{"n_experts": 40, "d_shared_expert": 192, "moe_layers": [0, 1, 2, 3, 4, 5, 6, 7, 8, 9, 10, 11], "router_score": "softmax", "normalize_top_k": true, "init_std_router": 0.0298, "tie_word_embeddings": "early", "beta1": 0.9, "train_tokens": 556000000, "max_steps": 8484, "dataset": "wikipedia_en"}
Below are experts of layer 8 (counted from 0) of a mixture-of-experts language model. Rows are named router (the router's row for the expert), up (a neuron's input weights, with its number) and show model dimensions 256-383. Each number is 500 + 25 x the weight over its row's rms, rounded and kept within 0 to 999. Numbers have three digits each.
Before each expert's rows: "mostly gets" lists some tokens that are sent to it at least half of the time; "gets" lists some tokens that make up at least twice as much of what it gets as of all text. This comes from a sample of Wikipedia text that the model never trained on. Tokens count by the router's weight.

# expert 13
mostly gets: "===", "°N", " may", "==", " did", "===="
gets: " (", " |\n", "–", "-", "==", " was"
router:485484503501518506503438560473520518507544541470514536526472520514536505511527522522494495521476485503497488452493491516510489493476509504512513550492502483464505471508533513451488490498522494501494480524509490492466487530512490500499496472509560522473520463496494506491505566525542507526510494510534488459532473485522508520503511463543480494480475499492484492450474549472480529468533
up0:509490505499510522485500503486494526521544463508500474508518545451517484462512489488529497497535440540524471507500545510523505520520465527512469522477500521525511533448502515500504526510494461477491489547534517469503513490514503509515520493519511488476468502519530505490446472479529483502492465515501495510508496496467523548479481515475499486499519494539515526482479483475494450532501
up1:495501545460495528508505552495514506488531466505508495482478531512483452514493480467548484490536445474506542505482509524462483514513482496476433533467507530480500485523514496507493520480484499523468526478462493486530563469502481477485487490550482527494464497480501524545529533477509484508470499511503492528511508506501509473540497476489509464515515466508484497518498475511531504512496
up2:491517529478512463509440521461503489492512480505482489536531490510497499466500477506526525476523493503504505493497531484471506476517495493507498523476532496510489516512507508520528454524499545542516541524484510516511510533494487542472466501535461456500481451490486480540486486515482473555504452493514550487531503508524517486514485521485462491485524487544547523463515485465519516518478
up3:486482497464485477478500488436482478476494524481545520524478531460492484498494517516550479472457473534529512460483490502511503507516449471477462471502530492472523472456502514518471514458481505530545501492484441485491494538533475447502488504524486482537484528488496503453493504494452478526468461518487513481523526471531459522496525454525529483502492508526484503485483521518522493472551
up4:475482441500467516493486484522466510511537434519545526478516487484524495483501502482521488522507488501530489487510493478508528497484523501489485496529498503539513481506488446479497517503554519486500519493502495487460476528485538541487528484517473470481509527512470538496447510545502504511478485543489474458469512492512540494510452505481478471524498487526519514446490501515497490487503
up5:548545477505526474475464475473479472530506514480507529518488502482545500459539485504480522531494532494465527531538514461501488462505554492543525472468502541522528487471535480451498532514504510519480530510509516531527498524508465502513515487496493455493520512474506511518487501544548540520478502510542552496483474485530515497473471523517473494501526452529510464551507472487505478499503
up6:502516531508460509438477533487498514470488490523548525438483470531493476465497537486490457494520538554500501453536546546449483491559547516489521534468541501513494471459487504506463484448504466491480484492473508509518467497507556552532513460509514458489519537468530487499491513537473505505498489472494478527554426485502489507504493500508476466501475488471511486482514499503479478501478
up7:522515552494516507456490470474472509491499497493510439503487507485502504459501492496479513500514479507471487496512502481483551504490500517507480543505485550525471504480511528528486504527523504495478480463555491446483522528534483491526503490514508488480508444470530500502502502524521483534532489524458468509485481496488482492463474506532515500541459504515496519492444541494504474536512
up8:516516554475525510506466498523488512516526493518515518484508492461472483466522492512514483491474507464491499531502467510489532485465478486482492489508499453524469507508508553475517484509477528516484496472463490498542542489467527454499489502514495478506504490511486448490525466511509519503489498497522483461514521491533478479478500532455494542499514478489494497456497492520512484512538
up9:479527509479463521503479471485505484516492524463497486521532462457510498515512456514484516551528498442515531521489510473505482527523527496501454506487433468514533502476492516464479506515548505481493472473505497495462497518517485496524479514517466523519506480524524538459513489514462500504500534496464534514506471495502501468495504493471532452518474476500462499487509537493496526508536
up10:489489462515427469554521512543529551501524473454500497533526532537507490500502462548490502450464499411473520501501509510492498471526523497486495509491520499475549526499462501497453535518491513464484454514503493466501494525501490518475511502521492479500532458474507521478514513510474494504483484517470525541498480495536486485504503463457469488482503486485517532516484489500439487536493
up11:512472474525476511509530505513476493484515492492527520534466478458497522484465507495492540443483536521489495466551499546502474492459519534523475491476507536499485499505481523478489483508500491534519512489504531490527488518477431505481493471525502489535490512518514463495550570474495511502572522526483497514522508504486467474483516504527502448508499497516487508509453498491423533533521
up12:509479465464526522497476493515499501499489482508496500469503485512518516512519530512494506496509488461509522438447504496520462518461494514541542495457500477524497511513483481558510509473486484516458470523521524490550471512484470489497519515475500480489486475459528481507531492470516519472540480502498487512522438548511499513492494471487536432496481497497454455513459505482523509474519
up13:505547473481474543495510457529491538526478519505502533535485514472576507490524477521518521528501492504493479498490530482480524513543501491484488489480526519503471536509452448487521543523502468506523512520513435474497496500521506528477492454477512496456516570525528455464524492489493516472503458472469498497536489542499480465483528484501450480490514486471500479521557535495500537536473
up14:482481498484540519499498559478510559531547533519538487518493507522496496494487511503515463511452582470506502501507514520487486538517527565508494511523533492514490458535499492478484496498475493494541460463523518496498516549489483531503489536455475510478513514485534504467519473505522474506515500476492471511483487517504497500502499472555518490508476492514551538586458503521473500562493

# expert 10
mostly gets: ")\n", " a", "\"\n", ";\n", "\n", " =\n\n"
gets: " a", "\n", " ", ")\n", " |\n", "-"
router:518475526521513508512549511525498510439502494559511474470525465522502478495469534479529542506505500527520549525508477551510508456486495507475486478460463508551515561503518514449504521463502480494481505505545519501466551497522511473475488496486497526519465557531437537495480497481470504500498483519522495497512516517531495494490464514516506481493527538476505500458521510505520522520543
up0:499553518521508513506490461469530481527522516528544531460502504492528521497482489493502493510507460526517470472489550507555523477479506476488434496516426504500484480486481514447448483495499504511469476510474515529467465521478475468531477551521501509502524563544501500484484544508504527464505504506488526473480455501516511498526493496516491543495458458495496505487570466558479511458490
up1:522485514467448516506530522493509471510472475498492497527511501470488510497509463436463501531513487459507510502500525554523535539479532509483515507516511499522467469545471489521537462491502500498513481479492481507501518517487477502511472536477474494503467544490445450510536471519490479449469486483555526479511513517544493525474507539508502536500518533512464494522533491526518498508534
up2:487516493487477496492487463527564457518462539504533462453519506466492492511497514514538503484502493533485500531499451495481487494522519461504444478446513519532477464483550467508518490536474475530467433500492508526515466442483511492503509493483502523531538537510515501494494453535487496537546456482500500528471532504534491497514509483503499505488510509507520472479471510507464569530463
up3:446525476501454459503496533500514522511516516498505499499521479503502507480507468468507509497482493471563507474500481499483464461497477505486490457477504461510475497498508507532468511505473497478512522550499502487515513530518526515477505532496503489501480564509497461511451501514505533475501480496514481470480474536521473539475542514554509457492529517451492513487461414504482496491480
up4:506537497503475496513523487503478504504502501485508482472461519524541494484471449515574525446475467531478540530454469505564510466481533502503553482453520445511497478519506479529477499466492472464499495487560485513482525482512528509500549520518515513523472538505490460498469488485509552524521509493511501508529480490540505445485515497495489527473513467526492483496506484503520442497495
up5:473478472527482532510535462515492476519468480495506466507496518482496510502533432484505538496493484489509488480488494475543513513487518489461458521477546502471503493517465488528506519480480507521561476482494501504504519475495487526474515514524512511519489491510520505517484456484485515515512505517529511491492535522550463503529464526480519527493536485542503503519526489473480481492483
up6:499531539497469479464513571534498525487504507498474490467487482516474504459517514500473523499522494520512508524502525474485494501530526494489532483505485486483529520513523505489521453478560502529476521486500531489532532489529505495483483527521560484541468505504507508488496504519485508501448431516503501483497522448558535505480504553517494465496488500463524500473483512507474515482550
up7:511453499494497460506513488497513455527472485497531513528506494464458489478456527526488455498482462451501486538475489496500450480499500494491523474500505516488512526465518499455520515492485479492516508463470539499488488481524506485516533473493484484515507488521503524517539502562499485484508532514495487518490483517471538480435530494482491527485514500455474467484492500533485420497505
up8:440502488489474491492498519478469498478446515441469503468436478507520540463472532531526516533506520518474520457511496484529506535496492520493518478514543492493539547491475499490439518483464537488497489495513482545501476461480486475513527468472471474465460470497530497415522492502505533525505523457501484499538507477448476517499467474558492529492510549498506511483503517502530528485544
up9:505508532481497498515519541534494462451488489475494489446521492482522534513437488491497487539509485492502487530501474503478529475477483535521533481498459484528550453509459481557497490528497503478504552505511470472493470460452514529473486493468518484450546522519496515536498465459523500500504509489510507504547494514484518534510513507513480493524508515480543516517511452519477509480455
up10:532540515496511510503474469498534470475511461486474495500505563486465465505547500495553514498478474486503488525511522494515526485495507499469496522526510535488522509522502453510505554529492478540498477513473502483440493515498479488490480471511500494492467513497466504518493499487475492543477518491509470412498487512497465462503483497508485507485535512518453505506509495495490488489498
up11:491489570545478493529563534501502468464485526520473476485498453535495508522482489525491526458498481554526529481516517496492510530485494520491465480482493518500502498517503521511495543535549529525505482472486542522515501468514489487497513510470561514520486444486447465483520521459520474502516481465504476481480535506474475521518476508507472508508520526530508514464499508515453506490523
up12:499530464508549504482477486517497551507519491528518494472521528504467532511513478470487555529510527494491506510454503503534498443544534504506502504521476495473510485487489501497467507490483515498535506528487467490516552492483516509546505541463508547462467504527481522532537508517502519454523464504493516471487498508529521521498500450530527451483499466467464493529541520500516504472509
up13:525517481515448516523498541475492560485503481500498494477503527497527463494465493475465508505495511498547547507550511516503465501511521538513478556488500518477472502466539529483525491504490455483429519446503514475533531445500499498469494478484557461511526526478488504488479492511464511474522495484503498534540483540508499460493522522485527511470514486481479479498479519443509501501471
up14:499442515517538482489493470493475460478480520554497472501495514533533501510444530553481527511517521467502518516476478492514521485501475539516499490507410512464506504485498476533494514524457504483523493510509512505471463461469521513571506511494487500463532538484478493524517510526518498519427496437471513464519516545499508475456529488512520467476485498496514507457460482534467489507503

# expert 8
mostly gets: "==\n", ".\n\n", " ==\n", "===\n", " ===\n", ".\"\n\n"
gets: ".", "\n", ".\n\n", " ", " (", " |"
router:496472515475541459499477520513536496457481488507496530503540531482512475515457489522506508501486481533507476504462529500477529495458510492505516530508461485515501476513536480546485527464519501508507435547483448482489538502486495483514549525548492441512517562482485504506488499518510508487503542527500482461493498503478463470482492517515527469540498548484515496465475483486487491537497
up0:520491521509533504505455493509473507473529470485480480490504492496506448483438487511487483499507549492514516480472537517484533509558516497515507522521489507516518530491526502512488504505459476517461517525523499487500514478464499511511503530502493507493481475476551478496527513498535510487466532529510535499484465488459488512452477497504506517506472474540498532485477479483496545460500
up1:514486506522519498487490459488513519513477502466436450512490483473496522480489494494480541525541511501506452531468462493533449502499492495500536517495532497516471494481529508502529522500499487502479434493518498489515502498485488516550500503483523475524515525464554495496488481515479526486499529487500489487497479526508532481488468485517468501470464540512473535449476481506500467537520
up2:509440462491515494520486507435527509473513509437458480484533527503472497529486515508513524514515522482520496514482498486469534481501500499476492529484517526465515512495498496530450534487436476508499472512500503491546480506498506500525462525510494496537515481488504504506507511501538518474502485528511463502510499499526500477500520468493459533477494504482486578505519474516486508494514
up3:463471508476509497550474492515500502502477477540487455482473514530492488431512486495482495517462462509469522503475459477512514479512499474505453525514548478529519506491507535522506479515504495505516498509468474492504551447497499545476489493509482486489483519474501508485543490503496497487494535469494497479464451528480501473516508490551501495488498540529483539506475533542506463475525
up4:480491473526497494454498499475523501467470483492541509508535477505525577498499503516542512461477493552505484479484526500488489506528473493501542539474512444475489505472466494482501535525503480527496537490491447484530521525520479519476494538528481528467504523477460488515481503554540480517466478481527509496513504467480502471496476522488454511452509531497510523523446456490501496517516
up5:491488456504513422455511480517489481534473482479540518500535516522522507520538539511542488545538493480469485503460495493498482519451492514510490492455489506537486461500504490495535495480510543465484501524522495481498513502505506497518505520507453485498508488507518524503503526468481484498524505523501472563513476494483514484505498484519586492488529486483498465521491521516529454438548
up6:489490536500485472495482490485540512525499517523483545494506506544506513526504489493538486491517471495504552515502472524492475494492506501517484500486479470543501508467496466477505480440533517488500516480509522484486491452468497503454525507508552490492497474509477543467535520536471502503498496517482496512487466461517550527479492472467495522495479463492504518480520501511522554498523
up7:530451473509441509501469533542541470489508526519475505529490536498528501522497515523495527518475490524494483500517521486518497498503498476505470498464478475506480467517499486546505498560531527515545540494502489516461510459503514522494470503502502478512555477482459462514474513508510514483494504455520489485487460532530527487487470520524471519504542459473476520531485509461512492495501
up8:496500466514516507519496506502489470485521505479508444471485546482510477477534522461549560488468483490528470485484524499508497475476487498497490490511483496506542500464465444511524529500546534480457544498519513515453520591461517506485454471477508490491513519499479523521530473481481526561525509534520473469526477457532540473549446514503478472510518459492512494483495504541484511489465
up9:494514530489469466503482530483444506473475463539454497508473509476499524535500508516550579473491482480522494515512543539487479568497470444514511511528519502533473483481525492515529483480506522486479531501492421496495477457499504518483504506475528475513517519477475502525483523505481508511482494509511510474489530520482518452503507512477473481510533509548507521529544502440508473497456
up10:486513501493489463502488474495410508482515522523523530499523476511474488512518518503493515510499507455471483522499493520511469513571494533504500489540485535525516519505520513510476490539499508534481510469501456479513569543517485531465530513521506543525470534479502476499507509555532482495530507551530480552462503502497494505479492542522464463479469533482502514524482505491533503513521
up11:487534505520514523540519474485516482522526530521497527504440494502432480463501509480470450496470485470472496543500543489528491493507515485503507500494465491513509514483466516429474489484535503542472520502508450488544510481489507496493497534501535458491475530498529518510500545526497508474469496532572492515537478515504490493528482493475526501476497519490487554519497502511533515488501
up12:484515537510507561467487483479453486517510515503511526520478543506509481547500524495498522449540501538540468496482491532527515524493475466467486497510497476529520479516477494548445499469466478518469454469507447502494497488474514498498520505465515525542490508497474460516479553508418494517524464488479504434539531501492494505523487508526525478484500522509466476517537531511478501496474
up13:513521481492542497466506500504517540503459461524545460512533506505523504499507464490529555460489511489522517510485478533520508537512475477467499509526483497454494532526527499444521497466458459487514481507536519490509519544471491493521509490506517499495485514525523532526509495488501469477521471537480531523504489509481477532518519497507505494467514526508519526470470532469507533531528
up14:485484536502507490461475533491496503453518552531519498515501456499497517489499498528522496466504468524497452514553520475533529521496456507526484453543502519468476516483491443519527460496523462511516451496502478513541478522547457535482481487484481474504470498507509501523518511502546507510535493519519499482485480469452511478488526507512518476501479504523526507494533562466538499502550